python train.py --n_layer=8 --router_cosine_scale=14.0 --init_std_router=0.0203 --norm_eps=1e-06 --optimizer="muon_variant"
Below are experts of layer 4 (counted from 0) of a mixture-of-experts language model. Rows are named router (the router's row for the expert), gate (a neuron's input weights, with its number), up (a neuron's input weights, with its number) and show model dimensions 0-255. Each number is 128 + 32 x the weight over its row's rms, rounded and kept within 0 to 255. Numbers have three digits each.
After each expert's rows: a language model's description of what the expert responds to. This comes from a sample of Wikipedia text that the model never trained on.

# expert 33
router:081098137154211130132181122111122151132126121149146158137171120118129141095103133122054123117087087158134154042114150084140132086131124136120124180109154128129116128183121127157147155105139105138099160104074127162103129167149168195124069086119071146117118152095106165123186167124118155154143151130129098152096123077124162175146122171151133081121101151148168046103101127173118186124134103163166128174129151149148138118139107148118080133159150013138104170057138105126076080107136108110120160119133175116078120094138138122079086145159160114119151093122169117128137176175122140040194145144098164114109147103062151137150191061149133118195106143139082116100057123186074119096115122085124145141108217139089149127140159125098110105134131163172132114096148172095117124115127205
gate1:049152077136082139104109079127111142153152096189139143098175109123126141117130145125134169142151108126167086091088167152153156092168125147157119122143119072150129174116142128127097218156157158133157135077135092119149116089116140140132073063164120108156137106129101144131170101107150086105076175075137102177121048186108128085157135074078171124170067119127164134144116092151097128083205156081089099126161171116140154118097144147113140164124154123164107169176105117073160106124126073145148100123116097163121065091139162106186174161098161118090072123147134103087149155137170140128115110102129115175190092093097194077105104145107094096175130143118100155166153126083089148134058041156182130117102104158112159144116179097166144148129122107131164090162080129133096176147125170
up1:196082164114163112128139143154167103091145120101114059126106127123115114121131130122113088132090120127073173187167087086109099143087099103092126157073078195112142116138151183125153082159144108141112135134099173119142177154152120111087133167067124122128131157118166104165077145142091176128188113207113122073149204084143124132108141163168095154081168123119104131105141168118192168188063128157134143138098094152128132102141139107163132089135068119071154059128158135184111163129127215147115149125134158120178211147101136137093075088134091133132181162133120111143114070084105121113104126168127148097102158166176105098123154110135146149083138108153170119108104124130190126144191173090138099129164146142136095128118097179095077127156138125168084162079129073111166051128120087
What it handles: Words inside sports team, university and place names, e.g. Chicago Red Stars, Cal State, Texas Christian, Seattle Seahawks.

# expert 39
router:083110126161117099139125155062129175140129108133114166153119233155160089110139167119105112084115184143145142137150158132113089133169104064083179124139187128153130110135142113172111204152132092114120156080088118109115053152102095122116101182160126174128170201086117094159119092107161082135126098155114127150144167130167137093061148106156139122137141136146134124120153135131095086107137151149134124133111105127081133107145016134113085152145092064125137067108076145113084128200121111061159096097106124102115083178096170155068184171147147179065143163225109126196125126106082109087150079083091091129105124104142105107159108170165120099159117194122124104129102138135107124116118154110095152137107160123142154126108092058139129114129098142143159107129114172165120141095160184
gate0:113143096120192185090183093106150150162170108127117159125142135116175095088145102127117175139144073148181158105139153115157132179112146132168072090160154095118122132145095124098117114093189062132108187167069120118144128116100115150164131105047098147134082116171054136134181212132210124134182135175064058174135104145100144117056150100143132100150128196162102123142084146141105161143143083128144096145084110128168153096159151072114071129108107100103158115154148139154131144094127102131117181125088121084177192140222152107103047092126139126166120097133097142131097165109133061142088148115136102140110153149127134167146123113154160113097066129156148121140118114138146126087078173126099115101129141071162099109173126072123173103141158106087151080141084133113121130112162152
up0:097155106123186182098178091116155134179188123133098162150094112101150093076159116126119174132134075128175166134144159103130109156129137116173082097147149095133108113147118135106099133103203074137120187164064125125149130114096111148149164134059094118139082112180047110120182203118201115142143106182071082191111128123120153095029161105138144104183136192157106109149111154151127152131126068136158094156091108126174157102156140074114078127092094084111141126162150138172139145102126109109123158129083135091146198125232144111099074074104134120159131094125094122119099154107113068170083138131135086134107147180121152181146119104142179118083072143155155115131116109144151131083083153125126092111096140088164104082170123097116150104150127119105148086129089132138143149138170153
What it handles: First digit of a number in a statistics table cell after a pipe, especially zeros, as in cricket "0/0", league points and vote tallies.

# expert 22
router:127135167029137157138069142107125173093103133154125111151144164118143079099136124122114077126116148095159183108109123082154111124131093108125146176103131127166185156114106102148087129109192093093075176124121187114101130139089118171138150184108118191117179177095127088195058110121150137161143101055143097126129158073148134146095130178198181155124118127108188117123149106121070135158154117115153072159106071159107109142155140176150106192152092126159136143125109113097094098141137126141117168039142090091132139102130096110078138174182202132115082187166128195120142154157147117105146155179075131134147086119077112139136146177169095110114146129125105079137114101127131087095116119112071180099151150101126138108131177094056168116169067132136110154155187173126128107153137134
gate0:086072125155134129102049125127147189118139105138187124090166210145148135115134201137080069148143087096124163191146149163097138141106104153159144126167064140136118104203163071117182110098168118135195089131157092113137159184141157150134092111170149176084110131101080082104145147129151108111078168124121136088143146119184086072104112110097161056071150087124139110195091135051121137145141122102087080112161100149101171085083155164102145188123129128164144033140120116130093128140136183109109147147124144155125110156122125167108056163114111152102157184142059198076135155130138103140083100153091091136119096141112117122146159089191138152144139153115104126104159154155131063159099124088138117126150122156095139154132117123141151150184170147116177128134136102126104106119114098
up0:163182120094121153127218147142115055150145110135078113113117065112144106128087076098202160076116176192110114042129112082162129106128136121141098138114174136107098123046126158131124127153085143113062149130130125166118108101110121117108137158090108116121124165134122146145102112147072136156143105124169151126123088148086187165139135149124099213207158168117135124093155163172126099130071130156172165144097144139143096128186145115166116061134153120096138209111151124163138113082132088147138133110116100135134184109135138098148216104141129080131119060136184084164099104130114115119168156094165168104155148138164141151099082182059116078121130118132141130153124073071131160096147124150123143155098159077145107146089098155153121123062089102170061119137098136151161180109170156
What it handles: Pipe characters and semicolons right after a number inside sports tables and score rows, as in 78 | 85 or Round 6; 7.

# expert 47
router:081113073105143152114189112152086114120081132152145156127165087093190161154118073149123139100132106151159137121107105121108163127114139193148137098163115129152154118113064112132120099089147173107134067140141127119156139110151055143086113102095061174173184155093134189133134145064179125144154184141076155130174161178127158182130134140162125177124146065137081134118143148196107132139112106090138173084134157175143132108178090153104061173144141135150123211132128110096134103140150153127119107083105095129081106130105108095112089120123115082127152122127125151158128149084204133176079198078124150152122168177094064125131085157127093129084129123104156122186132095102137145102159148168166138133143155127101076170139113147110135076192156126135136049127134161148063090106165213
gate0:128112120150151129112135117186169079103095152130191134112146102166093095106108080088106126180137140134155080166084203118186143126125183130121090096101143078065132175145122061079048099159177149131087108143119123125126175186163128151065163152125090151172148130064165132077124103138080112199137122139189105102145119117112163134134132113131171142146156225111094135146101107125119171094123108157136114108159143060148136119131133118119177128147103147164110103174154197143094137204137091066140084147077199169099133133154088130141170093149172173121100108080131092092128166116126182141117119180113132165161092124129113149121189091085132128115111093116055161111139175117092123141174158082127127091140115114131096152075075090094166155123160134088126123122135143110093109175128092
up0:137156070171089139159114151101128143128174160127140154102187146105126129109158145160156079103151128140112086115102086109097095159150120127122150188158096113137138128117076195166165103152065114148162092119158151086128146124126058149235079114122119116099153145190129127172067109121173138127127139105053139182151133133186124105099108109108139112093117116117160131161149206111130081129152137078094089111063107135140166135145136183178149116153147148156111120048078075055151106082148110200136086112152075096093111121098084153116107130126093079127163155171152104132095083146144126105131103061138144144122088144179133208112075155044170135120090104205179085100140093125186156113112143143151118152116163129174137110136110129130139122138074125164104147149127121141147151089146147
What it handles: Word pieces inside Latin species, genus and family names in taxonomy lists, such as -idae, -aceae, Polyphaga, T. philippii.

# expert 7
router:159147137076110135126069172127132164061150059111128162094137160140147129169127092215115090119142134135160106081119128114170070196126108117115135136099116112114148090147115093094155140114178061123107182124134093124121121095136172114163125135146124139170125108131130143180175154084183118130138095030179137152181112147186116096088131195166186095130174094127142135137131132144097183128164141162091165100085133151115163114084139159175206160137135085180101139163136063117100150116168124167151140180144097121121115114168176119135132199192119174095124132158121150089142103131111135121119166101115126124120157115143160104106081176121122122084143080096143016124118118079122139082145116117125156123190096128075091177091134165116183084134134118087138156138091130129141076141162192
gate1:140132095142149057107060085153136142112143153184138133140128097131112134150140141119127126141130114169130114079152121173084051176090112093097154101175068145122175106105151157173031178092124133150125100107139124122089068184151161108096098093095142090098095140116116115127109152179117193160121118043091167183180094085100131145102157146170172120142119123101073155091176177122138197084122169142168102153161056114158107146115113071163142141087103131126168140093083143164087155144140115113137131143141122189114174167123133142101127112079117067150108136078112116140185176127074113095144132141151097164122177118144082111177118154117200132140118095127150075115103102152147133104121183193166176161086133113124094126118083123128097165143128169125151083116180130190103086091121115
up1:164140084130161101135077088155146109143157155180146106124104144161139156132120101144127128127150097132156166097165089167143078162114092093096143093135022104117103053105121143143044188127109161202178079169165081161095096145156180130124125059091122131118091155150130124133073156157148170141104070092139138175167148075146151133112125162185143147148136137113097136065159161095113131112092116150168103133129079143156130119105097095157165164099151167150116134100089124133150160180164119096113097144109082182122144151122183109080099106086089086118082136143127080152118153146087142121118159127142129111164152112157094119185145144092193130121116084148144079140119105204111108124115151146188184179094087110092092122121094103108082181134125185129146082102153160199053097118102144
What it handles: Commas, dashes, ampersands, parentheses and pipes right after a name or place, as in Ovar, Portugal or Everett, Nicholas.

# expert 20
router:112073186056104139160136071135153189082101107171124159116149151142116107090093189158121129166133123104165126145086139149176138160157187163091136167110147128125232109107152177098137130118181137113154182130115103131136116093075127174153075143131060166096095161139130131165108110095104172132108060127183173134140064102076133088139141205115142096129127055183142120145178119102124110112184092150148106074096117154075107086126082104142172141101111126161112191113116071124083119127102178110118133109163060138082190160172141200131136132149092114113137147153114111101188116182131127078128135138117156138098156103099087095132078190129127161111152116099179093144127117081156126066143106146160127107095119142096094149102170115119167109087122138121123129111124167168131105153176168
gate0:106177131121123142073077144079074149111167135180133165161118088082090087120175091139151118124085168154119116128169160114080127077120161142118128142133127053097169069125135124111126098060120139146092131083127115063152154121190144165108075115166094055124135097158171130111130181173130100081164179091139168133126095108128081160090111116067128115091164140135143149129115094138124184129216117123171161113153107176163192153136167140123131160185185127150140134114116185112105105102192177117128123152172131097108107134155153101120184083195146132069117101083126172174134051077122102118161126137152110152117135111089157111131123159132108111138154107124144125169139165122049093133161105151115114111149151158118103134069174095129144084142142159191151171040147159164138092096126111
up0:119132102081096164178113150142094108087103125106102071097154140209104154131155163198110179147129118112163107116143135130109160146121098157193122137121174162136114105148106125135104158101140167137133106130121076108122108116148089125155167065136188189155098100111095050145080066107119101179142089111139096105139063133168130148078158127142114129198112121128154137101179113114220073125147122113121139085112144107063123077131133137125149095128143169121135154169125135149113077182015081185101110137081092109117106168159114184167162154085108108137113095155151105075167089113096114122127106199148127180120142156082131117149117179152146139116132083133108162131177092148167121078070065129168155111119135154184105096097123096139139163049161106168132112155097126117113181153127128
What it handles: Colons after infobox field names, as in Born:, Box office:, Clade:, plus some commas, slashes and semicolons separating values.

# expert 13
router:092079080157149146106149106153132082140122053131173113139118126067129185076122141090092073123080056152170133109184149070166138138163136134102102143091131111126096156201169111147166123163162145111078149142105122088155132155154239180133109134123094130116135114107167076089132157166132200155107162178155133175106193138107138150159138184135110126103156170106140138095104075171126149104127109139164129166089142115147114118119112124142118169147097130107092149141114119118135103027109081149103099150096127152123156080064104119158061150149133083077142051166132141108104172168187148074161079145127155138174153167129132132119156107173140112142097125144130168076124102169127078148156070145128140134141164168121120114103117137106097070176160178182096116113075094109116105134090151
gate1:157104083123112100176138134128186151094133118125127128163152112116121146116086171108099141137055105099087140137119160152095161087132137110148129098157063084194087136125129058102038105090163158119140120103131174184135116154128140106145077133079120104131166171133153158104185113175156156139085138174107123143123087136136175152106101150122155109181180137098056120142112112113112111082197164138132095180157063058137060159147093121102124109152098039148220169192082151155087107082078088112140093109085165172174171145119162106125110123165163126124145086111126134159134139117136090155155145140067086105104104169067179151173170185135062143140064143127149107140142140136114143157140120174134084107123118127114167181142133129137129126144077163109131111143125088110159164145143115
up1:123102133104106114136144117121180136163152114149135147168109110157177107155078094113065120149088072086065099104144088163130211163118110054160092086151076145145137117135159099106099136089179141109158104115133154157179080197155129141094094128088181109144145154103163162103157118167134153116099149209139139116094090084146152229124115148180130126172171088093086121126068083160110115104183155127116095117091059106136140124131128142140094127153161092164138111137074100180108134067095094112118142136110130176095124148092165071151121128142138128108134105138127139131107137116157120147163158093106096080109111154087149127151153179175102147171057134162086123171153152115107151117202205188131112083108090136132137170135126122109130159097079163077114153122114081190116167082173089
What it handles: Capitalized words opening or inside titles of works, awards and institutions, such as The, Best, Academy Awards, Order of the Bath.

# expert 50
router:135090147112171102143187104131068095154143121138128140118110141138118156187140055098080191152132124135068127144093084128084179156123099180131100147116137128092124102047123117104099161113073116164130081160143137128114094178171124137147162124113138172110156148126088159096145140111138169116114118123138147140121119081107134139152149059112132142131132186124096121189182102138097116162124132094099115148109145153112048166165135094126044125145141165082182148115111160084129136134142125134162091144110117160170078126166047096144105110133152102143143161065114131174147166102190133167113157104169130159146081104177142177093160116145130192166127110110106135102185135088115168098123140192067101054179116073133134097099053136128126122073187166115128051183132093183126138168132084
gate0:188138095101167092119118076180162142132120140155130086180106150105105106118119175116199128180064118115162119149133117098151088102142165059066091202153123145140156143125125118166137116168095154116146204089165147123138098090109113122161055134143114080121117182212170142090157158156095140150171129147100103182093191117131115095157119195097090119129142114053163137209125133106176149112119127081101127102124154120107149101161176117097150117145129165094127115094113091132071106113116118131178108147097086117159072133093089150144093205122126112118107124125121078156154143138149136076127151155127181171104123145105139144122148092122104174130141073100199134149066143116108124075124103082112081147181153155148115113135098150070113074151174155194132187120130123106104050108126133
up0:122177128126150116165125100076117077148129113109119086100135094180090140154164142172138080140094137115149213108121182166172116133138073180160129109101085142083143212176104116112097163118127098100040071122129117157134124161219121096185131157089119135147119169085112176201150169115132181156112086134168109104122071131124119139116056080101125140068116136149077169120147074146119118153083094097152113154093129107186077081095125128111167121119122087062155173080141137086165101076128148145155127123089139192098122122134114157139197073138144120103131172130145123141109111054115154210138116155118115096137131192112165104146115141111101178148123176132065131151113093170153124118171124164137114086127157110126138118098132117136158179134121078074120100150107164129144110161160112
What it handles: Short internal word pieces like l, r, in, ul, at after an opening letter, as in O-l', ec-l-ipsing, p-iv-otal.

# expert 9
router:132180139127141129151148161117103101140078089147137132137120221126191076125128120094085080153090180114154093130142152099125113105156129132083160116119140111142117112073135123149127157125149112158108147183131089132108063084065123131182143165127103201144160154086107091209135134135140106151159137128087104106143178137161137063075095171143165125101187062094069121162157107158132104088125110139131138084146175108080176160132096123137103132125169104117141136157100144116093097187106102156160103127089136162073181144109125166151116155135130111173123155197091114151086127099092106094144126120067148161099077092176094115126050131096142108196133120123188070144112110090096122142132173189107180186056181099121127162120154124137146138132052082136101072115126146170113152116173131
gate0:182127096174170162153139126124137134191094178104075115190075154133148101053114132092099118096130130112140086163131165052170088120147112091069168138099148082143162148183153073131141158132142140146084130142113162127095154172145096145107173107148113109076145159116148175126140151162170165126152153162164184146130088138126060150154156110126076126102137177130121113148114144099125147120122141132192145104143133186111078093178147136118127106156119140072213115112142103121144138147095117052173025085089145079106096134146137111106127133111083140119070149079122157116083197145169101125170142151149148127095171148154066080161118117183090127149144113117161135203110138084082115159106142139110146081097101110101082104164103144158142136161172101169086102190107069104138111123094106
up0:088100146114070139114123105149168083161176057145160145095195119135086114202137162127129191165105122142142093093100146168134144094089161087153092076145052101140117134140132124097118128117154092093154133151132109082181107076154075148112108153118157106188093126150193096109089096122125122129093093150090077079176225079070148120092090121168145136182138146140126187108135120164131142148165120147124146164123157024126195133116097138132140158088123118118156109117125136148141131119111140187095177137075134170122106125106128213156113171119145123144137122129139132192143144086148175148100134141126112118113082070141147101110110151103184094101101157141083105087095156142129094124202093106148113171173195144099179098108136102135099136161136124088140107060160151165106106075146148
What it handles: First digit of a year or date right after an opening parenthesis or "born" in biographies and lists, e.g. (1889 –, (2009).

# expert 56
router:110153175102136112123105139138133163102082131129186175169115171085194123128109106122116106139113080151158130054198126051142121070116098102158156181123148130141164147082152131172157069165148074111063136148109126104104133116071111170107103201129086178162129138087179095186121170128138121141143099087149098154150211116128176086143156131149169179114213073140127125136171150130084165174153093146171148116084087157104145107165116174153112151156107090169172142128144093077102137135162118131156073055131155090149121094121127153140137172149172136159098106156116161113155178138188175086140162121128160174126095126092101116122083116152173120131131132111118139176146065099147131150152135097097162144159130133097127152117179134101145144167098152160154111100155184105064057149166125
gate0:096187115119053109135138157111135161142120157140099095113126166143129140160130121097075134128174121178109149138188119102146107136144128139144061130168129145118124136098107161048115115138138083126095162124126085045168101102140123162070134107141159135144104133120143073153090107179155101152165177135139159103166165062147115134139135097090093158137118091114158102084158130150130177153152134112135158192130109077034142120151138098153113135126153152147120131172143125095169163096140134117137171143152146111145119202152096108137091112119091105097094134138126125124154161086078134175078156160107129130170165110059151132149183060110130207090091069169083150143095145078048101130115161135165051215104162165115184076135153107143086061135092122097156167108153080122126136184149159
up0:110115123108106123147096115218162141143125075115136100149135106158094112105131154123134122152104141108202115179107127108181087145064157102147159162077150050143112152118118119137094131133112174064190128126164161153122102158119132145148089091142152096183151145134165072159110141114161098120156100135108048103126166154193093117139139127124086136105171098139150125083095135099133083093185150042122186061046126158165134104120119128132170122072141139087105101145116127152108151175111133136111109153129142112080130123119201081135154115098172098127146142113106180149087125130148130074252129104164118122136115171132095189137094170093122143127115147117133122103206150171148133147148098158149121065120089115137086179096184132103077165054146071149109124137091135107121185126130137
What it handles: Greek, Cyrillic and other non-Latin letters within words, plus digits inside numbers, as in Σπύρο-ς, No. 44-4-9.

# expert 63
router:098153134146147178167126119089080197117156096103108086150168179144185115094141119143091128100100134086141099124135119044082143130126176165077065161105128083155114142119162162135151139156176141075095193153110089083106118132086110148115092151148105187188157129105129093196075115120118093151127083149146086096139135121148116103099110126170147180162099214115156119164119087097085106098106120158128108158113128125140106138127110162147117083129093108207133135084077119133107171177124139114125134096121115084061086122078151179134207213144105125066082101139128141151138128103106100092155119106132138153124073100091123127113102152150148116117134162172104141107060137172090113164184107133141173125100164134130213149121171139159099174137134066111161146090082125099131157185112078
gate0:118171130119120230101135138125178120146123121076193145103112107083139156142101094106138127094133128108128082173098080120129145060141084181157152133124160045160159104118183122145171133165168103180102137159148108124113155111139086102159104147130144103171128052129206131089189115091157057119136152115110133074139145133107129114105146135112145142159174114121109148087118170167093140125118149184164139104073116135092157131165143130142123147135138175177037103084157169157100167085199152114126123144094161111136115170067146072102116148135145116102123091220085103134154162164194100130108182203188103136119127153062090133133147162097101103157133055085144119115162140111094070152124160131142128159128160158115113168102104147159089151141172113126123114077146110106130106100090127
up0:115084080140124095134102134109070192169118098143111115146109176110143107137147135145098083133120098147127128096141192106095110202131178102085079102158081238134094105141089131085133162102140161132159080143146092094109114132116165117104124108153098145125156143130045113145063148117132171144106145143139112134113104145156108128147112101106159160156070125125116071176136133068131092097122158118092123138149087118191090155114145182046141094113156103107176123208102109133186118119054109168118145105135119130115160092157132197140136113115096152165190162063164193131119089100104177190131098089079141127125085101174137145144099138130168133086093168179137117133097196149091167121161087162108137118166091094154175076134155105134108152131088141145171180159155169161122109126172122
What it handles: The third digit of four-digit years, mostly after "20" or "201", e.g. the 1 in 2011, 2014, 2019.

# expert 28
router:128107203090100076119109107134104166098134136115147130130106138105184124149119139141067100164127150100160141103082130097177115184133117181075192137145116138174196073108137151129101158156170136115080185118141108112121107130083101187167137186121095182081136157132169076157155081102157150103118113117181166152167103115123169115126074142162119115153133111135187133080197130136104138138174094136156120154124134154112174096183074067146133131098130086179078111156096129112061090125119111092134054093154092143092179122136153139055151158153154118138087165205111167130124137190106127035109161128113113140071089107081135099168089151152096154095105110086140038147149119107113119113132098130159168131129129124119142118120107134058146154141094093136168112105186105165103100148150143
gate1:160081120082166074133107107148054121115108131164135159160147138103166133113161151161117157115136137161099181162138108191133134102094152170124162086098108121160153202106162082114080102095136147167119094130134144078144101163142107151105084154181127108149134169113094101106102129160086111118134131072122079127177080126115158129171139114115117116125182140140088141114100114126116133083083193125102129082164182142190117075190146138107111085108141129113092153172053141116080162172084155070148104109080123159079108128090241151166117112162134123078144141131128165133148098199102170135101100153146118149154152094173089078145140120155087098084166186106132196080123132091108087151137106146172169138155100147179081193101145151168098087128109142103117156078169162126083089108141145
up1:122197101096170167057154174150133159175117093105159103106104151126133134154107173115184110109122086097115105118125070136115111112131147132115072059144123090079149096144132149163177090134093151162153111100102117145137118122115167169198100161158109113128102113099078163154150153150084135165116125136183164120168132167101177079146078141116089121198188083105164116166161152119150108179144130123172159082144116123068097086125074115176170140164183117169131149148221129087120127136144126106121163167145154109090112111133146102120110202136082117103162126129124042171135094188162149103105152102114150100152101129101117134170127103118172104210085052129107170078131156130144112122144117137090142081162111131144181094149056051119109109147153145086125079141079163120118095120137114
What it handles: Thousands commas, colons, slashes and pipes between digits in figures, times and table scores, such as 1,250, 1:16, 4,000 rpm.

# expert 19
router:101117143087128147104176164153124125151099160108168131131082087154100167049138159085146050157074057158098112097202176116161067082107155094060062131091113072162137155118116147162163121120183135123086125104126153112147142115096121178126121142094141096117090143092136095106098152165120151132118132121120159153134199090082147105137122162104119144073100110172164156147150135118123171129111080169190107141095123107152148105104123141165104147116077118147093109059171100080148117073121181120095058147141211114149144154111120129108049147122127105109174079135133089106129104182149147140110086121094094122151126150101114120115175137081150166188104147137108173101052125178119105163169089111150159172093154161127149141132174111098094131193116124148181152088156168126110145155088178
gate0:148126117153107133134104082187121129180143100131136096171148121179086135166141153104127124149135161148073108098142136178134117186101109128067092085160141114119113098122102155103137103120120195167135138138085239154133179164103079130133075127143184150126157116159057105153171078111116126133162086172132103155193149110075117135162154163149069132154152178174106124148176136098145099141127086162144140105134108191151101138146134148123165096130131033116147062102104093141136084141131130168116162083093142137128141123194155126119107129188092153080085174090169111107098115078098171097180107103100082136134054083172128104078120131132115155156087139124121099116102097149122167171135100139103137082162160125174076180122087127168110123164093157112111141162054160088187107133154080
up0:125110111132102095184129113197081118156120136161138213139139136158077117163144152140163166180094127131145112141144137072179126132063103127109163090157114141149142126119152161138080135105169111097082067157111157161154098128124145109067116186187181080148096169101101091153154136124093158177103102159089138134110153094095126111184122138104153142156034157160106201139170062144184125146130069129169094136100061130143144147137142115125093115192087088080096117152128120120141151111123144108114107162183165160110124138077127084155153110116181090098122112127132121127095121118061112178133066134068129152155150145118133086128132146161100117119106142103155105164096114131109174112148123083120070067186143163125139144103071097139141118204090138097171085146164049085169186121145150
What it handles: The particle up in make up / made up of, plus proper nouns and acronyms after prepositions, such as ESPN, Rome, £.

# expert 30
router:137122145138146158161113127137110255102125111098137106176125140100177152080088100106161090121158137132172069125123122074155113124110114123138148135124122102142166176082217123138132065148202106093145156133104117078102083071070101151163101160153145215106127134106176081161151086087152132168121056077149069147143150144130187082124168183166141122078175084131157123096183118138043155140129137178168145161135116121122149120139093142151106120150216132157110112117115136092114113145160108126200115116095182107100121105090122130124175175177140100134113075142123113102138123196136130099113215079124173156101121087120075153184115151129113112097132177143135109160144120141128138111133121116096162167110178161121113155095150158135161127157095151117165093079143119128109116158123114
gate0:147097147105137120137195141098159148162123134099165111114178136115124129152084123123131179062093181053184133114083181194123192142170134080118122109144106124098141132086131126076177113146114084146119132150144075198114150152095127156189106113164102149116133183158171109084172137168121182155120147132120101109142147120075134179089159165120064105111107190094143129133125110102097176137147113114156152164109145130120116090116143149095152103072135123135147108163159108119092157119086119058084088159116117074091159136164181102129082102161127125106142135130153121125130150132105211141185194117221127090110083132128146185066074082100125127141117165160164061169131129164090107084074134196058155149085087130117134138120073092113133121108149155083105094097124169123113149102117145
up0:156111107134102137122188124176100160141078158127157170150174142110083118104130198160089197124125105077134137107149166152099158127197169155079095164153112142113134094096093153065128099092141110162115107165126112174088146102110081181139146118141127155116101178166117136099188126147099132137125126136115112075132150090112104197103137152131075121115061159092119110117167105111110108106169062098198142161103115076066108115037106142117145087106107095126152096134121160070146120078143148091108145157129112095084151144124113148167057153147138084133144135170116138150148185173142209146141184108161104123086083179123112148105094130113137148160176199186182107116142160192111138082131108155103073080110143124101155143107051152141142100064156137088115131111120130165153164150113175
What it handles: Pipe characters and other separators in Wikipedia tables, especially after header cells like Date or Spacewatch, plus semicolons, middots, and == headings.

# expert 57
router:145153164121167130134069125149134174058113110134166159143111160113177115116097085097100071129105075147176127089159150079129115082108094092108137154137100128155174147070154122169139090145172082108124144126116126076075117106080117133106081190105099163178142129118175094164121200133158136152167085072140108155112188099152147124140154167122188171108169049114120109131135151118074152181126091169173143127111069196101185088139111187130122151175117106189164141109153118103106128124172116135151069054093138091136079092088124129096166184158157154124073114152116151144139157135182175077135201088111144163122114115113114115140105128127162098117144126112128143155137060110189154124162127114117149132160122126115167157061163128089154113177091162114174131108149185130087084144130164
gate0:161129093085132161096148142155137124061160147107102112123078161127132118133175121080123120078051177211114178131147057086131099112106106141155153131135100129047159125099139066149128090134158143094156172117124171122107141152096077125131039074101199158153138156164085152143162128104163155120158142155176171151150096074174161114121132116102155127117089090124172160096119119146176097131118141065105118118137151088105102142102161140183145114149131121111142093121115121148099155065141185122172177171157091114139160132155135133108090135130078114131125072206085087093025086126097091110102160119150121142155153098148153146118094165129146143115078108184114145110134108097085126127139191156103097130084080137102157150147143139142139109149210119088131161180183102122196155109164145
up0:100104137132178112116151120096143082172136079158120180099181135116132140038085130114116080169130126063128102107165127249163156123156132149082133147172185116165131182150090189063155159146128150175082102090114119133131129136112133164146207161093112127082129101149152114046101151179140119112087141118082110098142127141071110135100098141152128117095151163122081109141128158128099151164121152207133096156078079198138141081084097141135145079104133158147149145099184055108177106178154128121149151093082117163123125104115091110131169088100159133120137164124176166112202107135072118109135160096115129134122083142120097085127111112117130072149197128134147096145161143166174107089102107141167147107174112092141147100070123137123135108112135177159151083099080126110100127168086112
What it handles: Byte pieces of Chinese and Japanese characters, plus coordinate digits before ′ or ″ and closing parentheses after year ranges.

# expert 25
router:147152158098148132103094157122125194085106124115174174178137154107182124106103083125130077133111101137135091058181133068120125087091101114132164164111133128114176147094150111162170083159158121108074155159102127058091142108075109144119089203116114166131139144112153100180143171134146117140170098089132124138134194091127179122127142175170163169088174078136139120134153178107081159165124112160156124145093079148086143072139106186161121149136087088175167140124123119093114128104193116145182064058087158089141100087114106142097174160147190156135069120186117159144143187140186152075138156131119167172127112136103105123112078125137164107129146129100119147179127095093161187122142128093125164140182130100105135171092165149073138121179092155134147114106158193112064084143143153
gate0:122156155116100107148141135153141066163115145082129119064098175090131168155063096159087137152117184159142135154148128095153135180154106103143112076075087184087132106123157163107038132144136084092169114098085126141040138124140166098116140105144114146122074137135111152097115120160131141155176108186127110137121143187122086113111129126144139118131045122173178125100088100122138135144163107106131102148106153170151055104125125100092110093217139166179188179111106099140160168156145083104153136136173087161118062126079168131085086175113122168111156112121175186110063109090155148152102113090147158117134133172136115126130121121087155166130115161098109168121129070113065164063129164115109108102168124089150146110132128139139163089191123141129122156213154083153185115069116136
up0:132179135142126108121161136123145116184101152109155078095094118111172153114096093120065117152174115153174126145143123052133141176133091141201177100096096131081173090111168147133095134116130104136132140079077096090064084137162199101118132110127091142134125142105072144125090141169122151115166137171139107113154149199137085121107119148155139123120085116155168143102072109119107126158120152097090122154062164190148085108099118115105136109212150132169164175095068082117163140147159089150146134151133118134118068157081146117069080192084135153119122132108158155088083144061151118132107140123149144177124146142121147154086130124149210170123114163096096133112136061161075167067147109138125127079126077103182134090111142145148107091161106137138168168163182110182216126114067151
What it handles: Pipes, semicolons and digits separating cells in dense numeric or linguistic tables, plus some nouns in prose like duty, blue.

# expert 15
router:127072146058164131143095150126171235133125086136163165152160123106104099154094109099155134127122120103069062115142092122142109149104093140103109166096117162114172150130158163152107138147159098145053124089123154100108096088101119171174059156110119144118133155161129080150184113114125134168149074128165122160132154093121124128073177177141156114058137134177195119137150121089051105140148119176114110125139053117111136078117124117116146174093149103185116143081159065088104113087151163087157099120114158155097110137166103162079151153162158138126156154116083144088142138167155080094126147112101162175081172142103113096165171169119117152047186127089133078111166112126193158121144137056130138128157151119065097183103139095100191138146100137113127091113169141116133089149153154
gate0:093131062087164149085095091134169097111124151147175076100152074120059148106110060103156098102141152145149168216186161166150152113112133091137149147166128152160118181120084127181111123188131150135147109089137125103073118137142098204102133146083093098067116137098103104144134090139133148147119085110122099121106149120102167122154097127173077133125154193162085102162094148100125105150038088119128136142075221124102088058110167133063146093162126140142130141128127147140131112129160124146115102139136122141136121131181124146148126118189084103138091142090134073126125108102128141099148070131104200119136129121085120097135112123069171122162073157121052068150135172114144115180161143092182144179105149108154140175145212176086125130179113103156127158153164110184122151147106129
up0:117137079106157117131108097163198037091129146172169132094149081125111144125098114102118113097141123190156134173173124202091164131096114115175161114130127145162097201114104131166134114122143140089162110089102118091090199170118087211078092128152138126053156134061114131129165118133115147153172157141085134110106144131155115119141121149163130147176197156165070103150115172111122084171024075082128079118122169148153076140097160129094113106135148136168140153126119146101166105176167121131121116150172117137134108099155150146140151124176127068152089119083156116110133153088134137088106089129117186120143126083092126103087104134080119157159111082167077123160122126133109114223141093079175163136129109098124085191120202142097115178169091084138123125104105115138128163128106171
What it handles: Semicolons, colons and heading equals signs in lists, navbox rows and sports tables, e.g. "Interstate; US; State" and "v; t; e".